Below are experts of layer 7 (counted from 0) of a mixture-of-experts language model. Rows are named router (the router's row for the expert), up (a neuron's input weights, with its number), down (a neuron's output weights, with its number) and show model dimensions 0-255. Each number is 200 + 40 x the weight over its row's rms, rounded and kept within 0 to 999.
Before each expert's rows: a language model's description of what the expert responds to; "comes before" lists some tokens at least twice as common just after its tokens as in all text. This comes from a sample of Wikipedia text that the model never trained on. Tokens count by the router's weight.

# expert 6
It responds to: Nouns after was, his or first in biographies and sports articles, such as debut, medal, season, died, released, election.
comes before: " in", ".", ",", " by", " to", " for"
router,188,179,214,126,128,246,225,71,250,147,184,205,133,227,215,210,249,162,220,124,150,159,203,235,235,199,255,161,265,186,160,230,162,190,185,152,199,246,172,171,304,227,210,192,94,168,92,179,251,175,238,167,205,177,177,145,175,230,165,219,238,225,234,255,237,192,274,251,172,182,208,169,221,240,198,217,192,214,274,205,166,193,193,162,144,152,248,170,279,229,181,146,161,261,147,236,210,157,131,240,169,257,253,191,194,201,200,221,177,133,237,203,254,179,165,207,229,175,164,224,177,217,200,163,225,143,159,167,204,165,198,150,173,282,200,200,227,241,241,156,214,188,164,218,182,138,170,218,175,225,194,224,238,241,177,135,156,211,268,171,233,183,205,233,169,153,225,205,210,199,227,236,215,216,191,177,175,152,160,269,257,265,118,207,210,171,214,197,209,223,194,228,134,177,182,228,191,290,175,231,195,241,241,270,159,196,126,223,178,259,235,210,259,219,196,228,155,218,216,271,201,261,219,138,267,198,157,166,220,201,269,201,173,230,220,165,201,236,269,177,243,228,286,274,178,153,164,206,164,260,234,172,196,193,156,183
up3,236,227,207,202,236,207,218,229,185,209,164,181,191,231,224,198,210,203,168,163,206,171,178,225,149,235,144,180,258,180,171,245,340,86,181,160,143,190,229,198,188,220,164,208,141,233,191,271,200,198,189,246,141,191,194,185,215,155,282,254,213,243,183,211,207,206,238,218,125,248,261,192,165,247,258,241,187,187,184,182,277,202,175,196,192,209,211,220,206,263,179,137,213,199,141,254,253,136,154,209,215,258,236,159,202,239,160,239,188,170,226,218,173,195,227,204,194,150,207,160,173,120,177,171,234,169,180,164,173,166,239,234,196,202,170,134,220,217,135,225,177,169,226,215,212,154,157,220,243,318,253,204,176,301,256,186,256,224,218,198,317,243,244,199,174,231,219,140,196,180,215,222,215,246,135,145,209,194,189,200,188,262,176,236,166,94,243,106,188,145,168,252,144,188,235,182,213,104,156,209,211,248,234,139,196,206,197,135,164,222,235,238,215,218,154,265,196,228,210,226,244,231,227,166,262,247,172,248,217,163,247,190,157,221,242,180,204,137,125,254,172,282,169,177,208,128,236,227,197,176,241,237,223,234,204,216
down3,239,179,224,221,219,185,243,211,159,245,235,233,189,226,204,207,125,213,123,217,270,218,271,202,186,263,252,203,266,221,185,193,266,247,232,124,192,185,190,241,201,202,200,260,218,137,219,149,201,174,268,149,155,204,185,164,153,192,235,233,226,191,244,178,249,170,227,224,194,133,241,184,249,196,158,175,138,228,204,181,154,183,275,221,152,296,163,211,237,201,163,185,195,228,171,257,192,246,211,95,107,170,199,117,124,203,208,220,185,260,243,224,233,184,175,138,171,186,148,195,209,196,236,211,179,210,207,251,176,215,263,162,218,181,222,232,146,235,129,159,149,160,182,183,214,191,219,171,165,134,205,191,246,187,114,114,227,311,180,236,223,193,197,236,220,165,195,155,110,203,235,269,246,198,192,149,210,192,140,227,220,183,226,225,175,257,234,161,233,170,250,231,218,228,243,168,210,295,212,242,202,194,218,201,170,174,243,166,200,235,175,201,211,176,198,108,136,152,190,276,185,192,291,172,159,225,223,201,147,125,296,175,176,174,186,244,233,161,221,196,209,236,166,206,168,175,128,160,188,217,168,184,298,242,181,203

# expert 2
It responds to: Nouns and suffixes for fields, roles and domains in running prose, such as historian, railway, nationalism, -ologist, social, artist.
comes before: ",", ".", " and", "s", " in", " of"
router,198,248,244,230,148,226,204,259,186,232,139,233,212,151,206,221,262,215,192,224,252,225,182,213,144,199,215,221,206,180,233,208,98,170,235,187,164,234,223,225,227,205,171,178,217,267,100,180,230,246,212,190,249,133,215,162,222,180,173,270,230,169,152,181,223,127,247,217,188,245,287,232,185,283,241,181,170,212,226,238,99,192,150,205,251,191,250,144,250,159,277,227,244,162,172,265,209,196,217,164,180,213,106,181,157,240,158,232,202,210,260,207,162,265,185,171,158,173,224,235,207,196,205,165,268,245,228,244,212,193,252,202,234,176,146,262,173,133,222,192,218,239,200,237,214,192,291,189,239,127,228,187,238,177,208,210,161,204,202,204,225,205,249,190,243,212,130,175,187,186,232,262,202,118,224,262,178,183,283,184,205,218,221,185,151,140,155,209,151,181,187,241,197,213,241,208,237,163,184,158,207,212,141,210,269,224,156,213,149,193,164,194,181,137,211,105,188,211,242,144,261,221,220,121,143,274,187,130,190,270,183,198,140,118,155,135,250,186,208,196,181,174,145,235,125,158,139,220,238,206,226,160,207,171,227,155
up5,188,208,188,189,182,277,181,261,242,242,140,209,192,249,122,247,216,230,236,197,250,219,186,185,82,193,201,207,197,137,170,215,161,209,176,157,150,160,182,215,184,188,199,208,129,257,249,232,227,246,211,236,127,212,254,236,175,147,239,143,214,194,155,323,237,177,135,199,296,152,235,313,225,112,201,134,200,243,227,119,227,202,207,130,173,138,241,164,196,213,182,217,242,190,207,179,170,137,197,221,185,220,165,173,252,149,181,158,181,294,201,221,237,148,194,132,166,180,136,179,121,222,198,240,215,127,126,148,248,226,146,236,120,231,188,244,214,217,221,194,146,245,152,162,170,164,160,217,239,202,255,217,223,229,167,218,240,254,221,213,123,172,158,218,260,214,246,212,189,193,156,205,226,239,250,203,203,205,223,274,140,192,210,181,232,170,190,233,197,172,210,164,171,272,186,217,233,214,208,167,211,215,212,167,251,159,234,202,195,218,184,220,191,180,192,319,182,180,166,189,189,186,275,77,204,182,161,214,236,228,192,186,222,145,208,215,194,195,169,204,221,170,219,237,176,203,205,187,244,244,219,195,175,150,268,262
down5,237,150,189,204,215,241,232,244,168,233,223,149,169,180,151,238,210,194,175,242,216,219,247,205,160,191,79,167,164,193,230,211,211,202,177,184,209,235,202,184,242,218,127,249,125,163,191,186,219,189,215,141,235,187,209,186,199,202,170,145,210,186,177,216,228,188,153,261,254,123,155,214,163,234,172,209,207,186,174,268,254,287,222,261,178,184,173,192,241,269,280,242,161,294,239,210,226,199,253,195,180,130,241,185,244,151,120,158,188,191,235,180,212,211,135,171,206,233,235,227,182,201,210,280,99,221,163,149,220,240,201,281,204,210,148,154,169,173,251,223,173,186,213,228,163,245,199,230,146,225,209,208,192,249,304,237,240,115,199,219,214,250,185,115,228,232,236,210,220,190,178,198,255,211,214,202,214,256,229,261,149,170,192,202,177,272,210,175,146,222,189,185,190,201,227,182,176,144,161,199,184,191,178,170,192,156,171,194,231,182,151,175,226,201,164,198,216,189,253,131,317,198,246,150,233,74,167,216,273,167,226,207,193,135,194,236,172,259,225,222,195,207,126,253,184,249,199,165,224,160,161,206,66,134,201,209

# expert 18
It responds to: Common nouns after the, a or his in narrative text, such as role, song, line, window, street, word.
comes before: " of", ".", ",", " was", " in", " is"
router,218,164,219,142,198,204,201,132,241,185,204,204,191,209,121,260,235,275,176,169,136,216,212,186,230,186,212,243,201,156,216,259,134,188,215,189,224,242,191,275,254,263,154,159,183,171,220,248,229,208,220,169,287,165,227,186,226,221,163,141,209,241,238,234,248,172,255,249,228,181,192,195,165,254,166,180,169,157,127,194,235,202,180,191,243,132,183,187,245,204,234,291,188,219,166,189,259,246,213,252,162,261,143,160,139,278,216,236,203,180,234,104,222,208,151,248,125,249,190,108,184,133,256,244,248,187,163,233,143,200,198,188,247,247,233,237,215,106,173,180,189,198,222,181,162,227,212,129,205,173,266,152,234,142,248,184,145,178,235,143,191,180,202,131,195,206,159,164,148,248,266,280,181,186,209,118,193,181,181,242,249,267,206,151,149,190,238,151,150,189,172,191,154,141,225,232,173,179,146,151,199,198,209,259,174,188,167,120,178,198,243,206,188,213,153,207,167,215,239,219,178,220,209,193,168,205,183,152,204,207,192,208,214,199,220,238,231,233,199,199,272,223,237,289,150,187,108,279,223,195,154,133,147,262,200,197
up6,151,223,157,160,181,172,158,206,148,244,202,218,177,228,182,183,164,244,266,249,133,156,228,214,215,162,201,170,210,192,157,212,198,224,157,174,247,281,233,183,148,170,222,117,159,140,226,146,204,98,220,141,251,187,220,236,232,182,236,230,122,151,137,208,215,186,217,204,287,111,128,221,165,149,160,188,229,196,180,188,175,197,210,239,193,147,197,172,231,201,177,233,190,240,222,194,221,232,215,231,217,277,213,202,210,204,131,191,248,164,201,194,309,264,229,233,195,130,290,278,226,141,267,148,266,206,160,253,237,218,138,206,215,198,243,202,198,221,213,217,179,149,79,246,120,172,220,176,194,176,233,172,185,266,215,260,213,285,178,228,205,242,213,238,263,275,192,194,243,200,229,205,245,158,196,240,235,148,185,130,209,144,236,169,185,282,260,183,188,210,225,242,221,231,226,236,169,178,171,180,304,169,233,237,195,243,144,203,238,244,185,235,159,171,196,167,243,128,218,178,152,222,220,213,203,272,168,187,164,198,231,150,171,130,121,200,201,213,221,165,198,226,246,199,190,245,226,194,251,176,139,209,187,172,196,211
down6,162,216,169,179,210,172,243,220,203,184,251,222,261,168,174,206,111,227,152,220,223,190,212,149,281,101,243,136,217,140,164,214,244,180,208,157,250,136,217,136,219,212,268,201,185,241,174,197,163,228,123,203,209,170,215,237,275,223,173,198,123,258,235,180,249,239,210,220,228,71,244,140,204,144,157,174,175,175,186,229,228,149,197,216,212,169,133,213,253,230,163,164,204,195,161,189,161,159,165,223,209,183,171,239,108,213,187,188,260,206,203,144,239,260,198,180,156,131,196,256,204,216,157,238,205,176,161,187,196,244,206,141,263,169,241,147,139,133,279,200,234,215,231,211,204,150,212,237,237,195,319,175,231,224,190,216,223,233,98,199,187,211,167,190,158,197,172,213,223,245,187,222,244,239,129,240,187,248,239,158,291,231,228,230,156,183,264,164,185,203,228,195,170,196,114,151,202,221,278,214,219,230,175,242,221,272,218,251,211,195,187,166,125,216,189,188,224,255,204,227,185,218,251,248,203,147,225,159,118,152,280,248,156,207,234,168,212,199,187,263,204,192,182,167,202,261,235,147,221,239,175,215,251,159,204,202

# expert 39
It responds to: Classifying nouns and adjectives after a, an, the in definition sentences, like is a railway station, a moth, a footballer, village.
comes before: " of", " in", " and", " is", "ic", " for"
router,237,141,160,210,180,186,182,239,228,189,136,201,216,152,243,147,189,223,168,145,249,223,215,209,167,110,132,155,180,254,229,270,167,197,175,224,210,158,243,235,197,203,181,205,215,293,168,196,150,192,185,178,222,184,186,207,197,200,110,205,198,177,178,219,183,187,221,152,216,228,209,151,197,211,254,161,176,173,222,291,185,236,194,227,241,222,218,241,223,169,205,175,145,191,217,226,234,232,160,198,226,234,163,285,137,268,190,309,178,239,267,220,147,215,193,206,174,240,213,210,228,186,236,228,244,197,207,205,191,157,241,210,193,242,241,214,173,184,189,154,204,229,128,152,197,140,222,211,218,219,226,161,215,215,241,196,140,211,227,179,208,205,201,169,263,127,126,173,182,178,172,246,227,122,236,172,161,101,270,151,280,225,199,211,234,136,157,224,190,106,144,216,225,197,130,265,173,172,215,235,282,260,235,219,173,200,161,144,211,230,250,237,224,279,184,161,223,298,240,207,221,163,251,130,182,258,193,134,206,298,211,127,154,203,174,177,181,229,178,130,237,165,200,224,219,254,129,244,290,211,176,129,246,244,187,205
up3,156,202,219,241,207,191,182,165,209,244,170,247,188,225,212,143,190,177,255,162,238,188,224,208,253,224,231,218,231,122,91,252,181,158,268,198,191,199,181,152,178,189,204,184,235,273,201,187,198,164,154,167,148,201,215,167,218,164,216,187,238,241,147,204,147,209,215,258,299,230,140,161,248,184,186,190,201,205,203,114,186,236,143,198,167,176,192,253,275,194,208,89,323,185,200,203,192,214,160,200,147,165,229,202,208,180,217,254,259,200,151,213,164,168,275,164,228,215,249,233,155,213,286,206,267,277,159,195,237,160,114,84,246,182,235,135,193,158,237,230,158,219,192,148,310,188,180,181,196,221,206,214,117,125,154,182,247,185,208,169,200,247,199,232,224,253,230,219,209,231,271,185,183,251,223,161,260,302,198,234,196,200,174,255,211,141,269,232,256,206,179,247,128,152,254,180,212,216,189,225,232,173,211,156,177,202,215,154,257,211,194,137,194,238,139,182,212,213,213,193,159,168,197,204,152,243,185,164,225,230,190,165,201,215,158,244,193,242,172,181,166,186,184,166,134,256,162,186,195,174,229,203,210,217,199,300
down3,207,172,202,246,150,200,184,145,177,162,198,184,241,200,185,217,217,191,234,122,188,216,288,179,116,228,204,110,193,254,140,145,188,200,166,202,166,199,214,219,279,259,188,205,116,191,146,170,237,221,211,205,228,136,200,233,201,241,213,169,177,222,183,232,146,194,280,167,249,137,158,181,252,248,204,232,208,157,181,158,228,178,205,179,160,194,163,263,185,232,209,210,160,241,219,186,275,158,160,259,227,182,146,245,217,202,241,133,241,224,270,172,201,194,135,245,170,149,175,204,103,180,248,139,274,226,240,176,196,196,212,155,190,156,199,138,227,190,176,190,276,219,178,228,132,163,170,210,177,166,192,160,218,193,226,232,221,273,235,192,154,226,179,156,212,204,101,155,160,202,193,313,260,222,135,185,188,144,254,235,267,172,211,250,215,209,187,171,225,279,146,182,221,279,274,199,176,292,242,197,240,197,197,285,253,248,206,155,201,176,208,197,180,180,268,289,216,219,162,182,165,131,224,183,167,226,227,185,254,213,232,203,174,153,203,187,197,164,196,195,287,160,189,122,279,215,161,208,223,178,242,222,229,237,231,226